Experts of a small language model: 4 picks a token.
Below are experts of layer 12 (counted from 0) of a mixture-of-experts language model. Rows are named down (a neuron's output weights, with its number) and show model dimensions 64-127. Each number is 128 + 32 x the weight over its row's rms, rounded and kept within 0 to 255. Numbers have three digits each.
Before each expert's rows: a language model's description of what the expert responds to. This comes from a sample of Wikipedia text that the model never trained on.

# expert 0
Opening parentheses, hyphens, slashes and quotes between tokens, such as the ( before converted units in km^{2} (177.1, Al-Shemaytiy, contact/support.
down0:129139133168120186113077159128115136162122099111167175112129117145159120153093173118166116117119129101065147131095103126088125087045105205146139096112163130110146154129104118123131158127120167
down1:175179119158124151103130117134225157141166087092122193096099105124141132111130218153163165093147184136140119148110112159097192113141151107094133206055110101106138116144143132115137130153122116
down2:117067137139147132109119147093162151124106128175197130141000128140162093088151163097111075130214151087173140144096094125144150130103116199126132117116166087125122091122100066127148088134169083
down3:171094110100142062141097138051115093076110110113157093119173127152160111175159135119086165133188097193090184128153118143126161141155078113104162123159103186186152098067164159139137074188150143
down4:098133111143147178157121125148106048136186134106140110152206145103137114101169074190195149132094136177132132111119089166167125218164214067123145120125160167156126130143152172110107123136145174
down5:166156086154110146108149163092144100100135160139144124139180199148060106103158133151108139101100038131129123135068124132119119090075094090156132104132179112083146127129126204106146147134205178

# expert 7
Line breaks, wiki heading markers like == and ===, section words like History, apostrophes in didn't or Marx's, and opening quotes.
down0:136100123109146149137087123124129149103155130139079192116171130064090148135138146078115081109137110061172171090171148195088104154152107118094142173149086173157133107117128154089103118114113144
down1:069144132135143108153141166128166128149130160116124133099152118161126134120107141129132140151138123093125151153076060191116186101112104111105170166102156080176150108127096108143114135188187153
down2:090117169154153128082120113105140110201147081095133102173074165093089123131097131115135118110136019127176184115164137119148096111142154148121157144144137120151125115101136156112086216151174172
down3:098107124162130070156141120112103121073099123124151084137111113022109176125163146104136129098119125129104144139082119172087145204162102074116184096091105100076093126100167131147079112107206117
down4:151112104062134149114063143141167122081104105136178100119167147124152126131144186122111151065104163059160070143090125130155138173161154117161116111157120151128125083140111119118085091113120179
down5:206126121182142138118131106108119115109127114131120154169107092142182070130168069121117120076147147095152105101161224090135148170137136122161135130106092092116113119140122138158029185143072111

# expert 5
Line breaks ending lines in infoboxes, tables and lists, plus heading equals signs and field labels like Location, Born, UTC.
down0:121168131144143130125124167111091188133112107102093125109092103143117185151084149095114137171106116167108137133135166097168111079133145145120139104129145134114219123174147182109083136105105090
down1:123144138132130143126230136112188131111134176137116134073210108154150097080130139164144150111102153134091138087122108145120155163120108075120082136174109162172153127111146169134136069092157149
down2:135192139117070159191107123082130138165105105054094158123141167137161163084073110110120061120142083122088070133140155151219151121122102123110065136171160110080092148156120153120093145070137095
down3:125086085173101149098094148115109171138108180109110106139117161137135156064112102128118123133143150136076126128162104128090099177091097145184173113131114169134098095102157156172128169120082126
down4:165156104150173209156077167157103152137148125162153047179091114066141149183171100154173176133135136127091183180111107132137107152148143118119097117130138160115090137089163112183129073115093096
down5:111081096145130105074134093131142100151095114122150159133149126135153178138128176102076160154124126141126153113118146127104085095119081112129166106119145179100155093112137124216130132106082075

# expert 33
Short letter pieces and umlaut or accent letters inside long words, often German or other foreign words and URLs, as in wissenschaft-li-chen, snaps-ho-ts, h-tt-p, ö, ü.
down0:151103091116056069083102169122153113101180105141127108121121140127179212140115113125137164151025119124183147110120122061068152128102167176120115128058136144132093105079132136123120161149134114
down1:159120116135147153107162146121142148147152106132156148083148120113093086101102121141057123117145099129001123101078134150182140196086132105126146123069151129098097097119158146106158148207100116
down2:189144102137155113141063141164201116178122127154155096092111132150145146143138126071127106086120138108134151074139172109100153124153138097159146146101147152125192096158163165115071142068121111
down3:118170172159134187132124149062083145020153160104068115129137090152133124111193101144124110098113163089128085150090156134149145126141090132153188118125109188096137116079129194119117116123102163
down4:130161075086134086146178121140146067112146167112158099111078103131105144132104159086123143211139160135223162156171124072123107143142116135141192058173141175137110127063130102091144153127149125
down5:081132126131096132072126030156166123200107183143104164085080106183163152069159154134150170111110083150113127110137094155165154183150167102111160110153147082123168160148119128122145217152118180

# expert 23
Verb prefix re- in prose (remarks, revivals, reassigned), inner year digits like 9 in 1953, compass words and Grand or Saint.
down0:107136154137138153128176155127090115128139110112132186098144146152095107088149102075106088094109141142141096147133155152121120085102169114119142151213112114118098081126087155102118134182074103
down1:131072129135151090142142117168156076119179141065093082115128137159119167142100139141104153112164111128191159083108129138146192175168118144107157187107109090118135087090137119135140113180147124
down2:118081156136173111094126146176139087091186101093124133191045100118070155130063175152094184088110133191112123132151140181143163191130156139131123118144129124137099109178123113098101137072140177
down3:186136105056155149101086121212128112133092080124127117081064094181118109132081137106162156107096146115116116138154076156146156143136189074123144190173153115155132133139135119124053128150141146
down4:146142105153106104155163140135127100117100132122107108085181101148155151128141178122159128093161142100132080071130094087181134137101168171079125172152094102111145186107158097130171131180188161
down5:133156073143178091120170147155093115126175178110080116170123123071180157144156117068171094101106138092165073086079130114093070103105065123162088109134159143172127130136130108063151132107126133

# expert 39
Syllables and accented letters inside place and proper names, often Spanish, Italian or Portuguese, as in Bo-li-viana, Val-le Roveto, Pi-asecki, Sara-jevo.
down0:121164147106149138156110147143109180078109170065132075135081149085134155123101124103085134117094158121137166125054132176160088146159172156163094163128131114108164137118157170088181124142159159
down1:091129094160199175134099168096100132130117107098110137065103131114089167100154121135114046117196169078171134192152056117091117095143136135151134043110167101110118127156132134206163149191090109
down2:137104128128144178161073138149198174137124137138063121193173137169078112103114077129102115089078101147124159129124150158159209126108167077153132044161177148185139137055121146089151160150100122
down3:159132096075155137138153122130139141088119131180122077135175134104127172097150113160075170172150117129131122123093085112082138128117051110173183143181147137098123159075094122132171153160141084
down4:089102088190149130146135116142077096129145113138124107126122151169125080104121098188144141122104113062114142136060121155134166119127164149066109089180105154086091080126147104142197144158168123
down5:114167112155089147131114138134110088084126115116169161142126049122152099184097131100133129128154164070109116137113089158140172146117159151093083157130194163172122146094138131171175182151103115

# expert 38
Opening pieces of longer Latinate or technical words in prose, such as te-legraphy, e-questrian, imp, circ, exp.
down0:148164122110118140174072081109119099085148165077130100085121144172106086157113206167070124119151110077107136058173058117155140128131099171167178128127153048123153085126099123076127218108160098
down1:115129192142106149080089159147131164174113161138185108105128090110135112123122089137159153150129144145113041134140104130148155135097097094120111151152151159193145096143122180133083145074123101
down2:132132144133112095099141096094161156203089106089068133099159150104085113082151127119166087165099144111167033146167147108139069158137133159209154187124108133099135114106157158132166108100131098
down3:184096072156103149108064100158100132186117111120116106078140151097131134152140116173104114150156108151113205113175201145144149153133113134094152129153140142144197099092058098135130129118128127
down4:147180106156107160134124154099141115054121135115143131168125054145068124104137055128154153116073157119134142143168148188151026086211157142146081109131125125125110130192096126128133125126127122
down5:087080125105145096144103150169139082074095154106165097080146147115078160000121119174121123145161171115118133121122069118107126094106089094154122154130101087108167152171148132171136149127164201

# expert 37
Pipes and semicolons between numeric cells in sports and results tables, plus header words like Apps, Goals, Pts, Result.
down0:056116187140144113139114111121135053107127122113165116136076107181151148167135126120093145170083126151184147192195112128139072154094120151182096112212138084147155138124120075108151134168154140
down1:127119107147111072151121061128198186131103149120096137162133069140121077088071087173117083185164123097156178105132082124111103166115113073153159147158114128096136167141172155068148114130113153
down2:074226091142137130112177116121059112097133124128126101135143157170142122128124146106128155159125115122108142124126147131151086129104161137080136163101107105117062125112073150163132119140096197
down3:066122111112217115116091126122107144091095093111178156125071105125143173131152107182148126118062087103126102096095082085184168091144134111122082118069169127089136166134128183101118162141108137
down4:083111160074086149137172148123091119162138141133154146143105121135130127125174127119098120149090126110121195087089186154187151093113128160174145110129129110097133159209144085158125079082086127
down5:123112095115156154225111118130158124069137168145160105117174141145078115130146104162165151136103119177079099104091163156160135100137146109033152146099125139040156158152152127111125106129148141

# expert 14
Word-initial pieces "de", "S", "A", "La" starting English de- words or Romance-language names, such as dedication, Santa, Do.
down0:150075110123145112110152132152141153096164147102117086112033182110162092101088153131105166096149168065173120101148126089126114082096123177088185186116141154118104102098122113160126089078104129
down1:156147085119149149148097140152079128111106116137114145089123123089106071111149130144128063117215155098083128169110080169164096110091158162153200151122168158114150236139132121179152091153122111
down2:113187138134176124149211132154132142109119185145079053090238121133122146111101160116107113096183120123145146116171098170119164149149166083102103154119134142184142176141110053116194192128117160
down3:091089116131077082114115065101130123147135136142181111090122093100149115116179144158115127108098129175159067140185121123082160108136145102179195132128169156053121119141103155145105118096119153
down4:171105111158126072148160111148148143114110126102133166138133167129133124143156146145147096092120136130149136114114106142218087124116118100119143046074093149128119119168117107055151114212100129
down5:132127105085071122057182097117126102101136132084135170092155151091133143121095151157167125111175098164151132141085109135188138145181131123149201143103087108118148117121132131101095101138120173

# expert 32
Column-header abbreviations and stat labels in sports and election tables, such as Apps, Pts, Avg, Candidate, Votes.
down0:097092134154121133149150140116104079137178151138124108120132118124198129124128127114149094094109098164149134098149222161069169075113089148119128170063130152115113094117123104201151118143119127
down1:115111189075133079109085090076099140113184088109141014130120119144118153140137169156129100128134116148168030162120174097078122121090088139120160097142172140131163119158147141139124138114177093
down2:163158118154164080130199115139169127152113143098142142066158122084083173132222126158132125116075103144151092156144114151140126125089137075160135086099146100153090101089075111088148141128109098
down3:128137065112123146058100144167167102134107062093113085160155147188133186119142192122109143138137160131122099152175102121154096128116149154123146167125108161120132074208125103062152122151102109
down4:123116133104154066132177141148105145139111204170114124109126144177150140131150101151087159151156189124131149246087175072099111138118149093136119099103170177071147073176096132129129121159153140
down5:141141166158145178161108152202156131099127123113139112156198145084122169092190084132103119082069174132127140121109102116174168112168195113148081150114132115126180171171161174117121082095194132

# expert 29
Opening words of multiword place and country names, often in tables, e.g. United in United States, North, South, New, World War.
down0:181147083116097133147124156203184166135141105061086106126135116087087113098200133130137136164159109109078130120162120141134150137161074082112151106095159097136100129130175149153118132177053133
down1:087143142144149142146132114098129100102057152116184160149136124110125135144124127133108093115177112069165117099130156182087129096144183099197163166086091189164177096211099151051089134099140153
down2:133117123098171121109064147129123183074093175165137139133206131139171094101151111061108130124094113095122176109132151086131154120117178080094134143155186142086112130117161177118135094121147125
down3:147129147081112159197167138089144100175145116109099104177043041096108202117140166144105096160120124145108092116131089139064182125116142112099122145114138107169148136099115109084136117134128095
down4:105136122171145154164142126081114143101147134104140139127103121076100138061109189167163144097095137121058114129152168161082086176119131165102107113132147101136112184143102166180118183181138140
down5:130109199153098090158086084127127134065089121065122129129098116164162108092111081095120136119191156098158114127115122104081159050103100197122149159132070136141164087146117128166082130070132133

# expert 16
Ordinal suffixes and words after the or numbers, such as 19th century, third quarter, North, South, War, km.
down0:092141137163123157139221080095134157170108104085141141099114123172157169153079184089110139083157130109146119077153109117169123099125077126156138134187062132144111156103038114089180146117112104
down1:148124099127145065115150174116120110119143136049089115170171119166121104156140118112112140129077111139209110135061158174157177119105133096130121116206099120108135177126094115127071109120076082
down2:123134087098169102113169163124117120134098126162164146101070149126074126122163081129164091087129088182178100095143116071098148130129153123101159125144126138177146092132183162154157181173157174
down3:141108145145205170072082147093094085108128127130078181109200092147132098149178130135124172134097102138086080124157087136131126059114104104104107192164107148143124114140150151090177115119128093
down4:159169208131101153120137134105149073066115187098159135160150091077143159167139119130060146113203112092168071132174135147123160124163147127148152101119107182149084084090102124167178116111174147
down5:117167187109083140125140154176125174106117114121112127076045089190142086186127201121075101093120077117124147129106202119124133133173098103088140086192094134128135122149092066134090196091108125

# expert 44
Middle syllables inside longer words, often Latinate, such as conser-van-cy, cele-bra-tory, eman-ci-pation, aque-du-ct.
down0:026106119116075110106095178148070156166185098117057132119134120211120130108113182080130142059129113127109120101112148132108140151114159121111090117121111108056113069158100098130084150122112148
down1:099138077100139158111143093121146125148136113126179128119092039135127075135112129075192110177181150063130124117105110124165085119105155100117119177100087086112096083131141088133112144074172184
down2:094144111112169143127140209084123101175113184128108089144122123178181151137126133147139139118097154118090153183143158176140053131122108084120195097093132095136108161143165181183182090104149129
down3:166139123104114102096160152104109147044055152142143130122117103163143140160119152098065182131115156086118115116153156124180134067137145126152112152152142132063122082139149114156114130091173095
down4:140144136100165075134082107132138136148149109089100096164148121108173194136101117154151161154095081104047091149124155076054125141070140100101167131126162116090124162163179102076117146080134110
down5:127118079148116176122137140091105149127119120096154140166172097087126121118166164159172136036209167107103124077104107122098115089098112114162127093204108124162158138137125092136054095087094129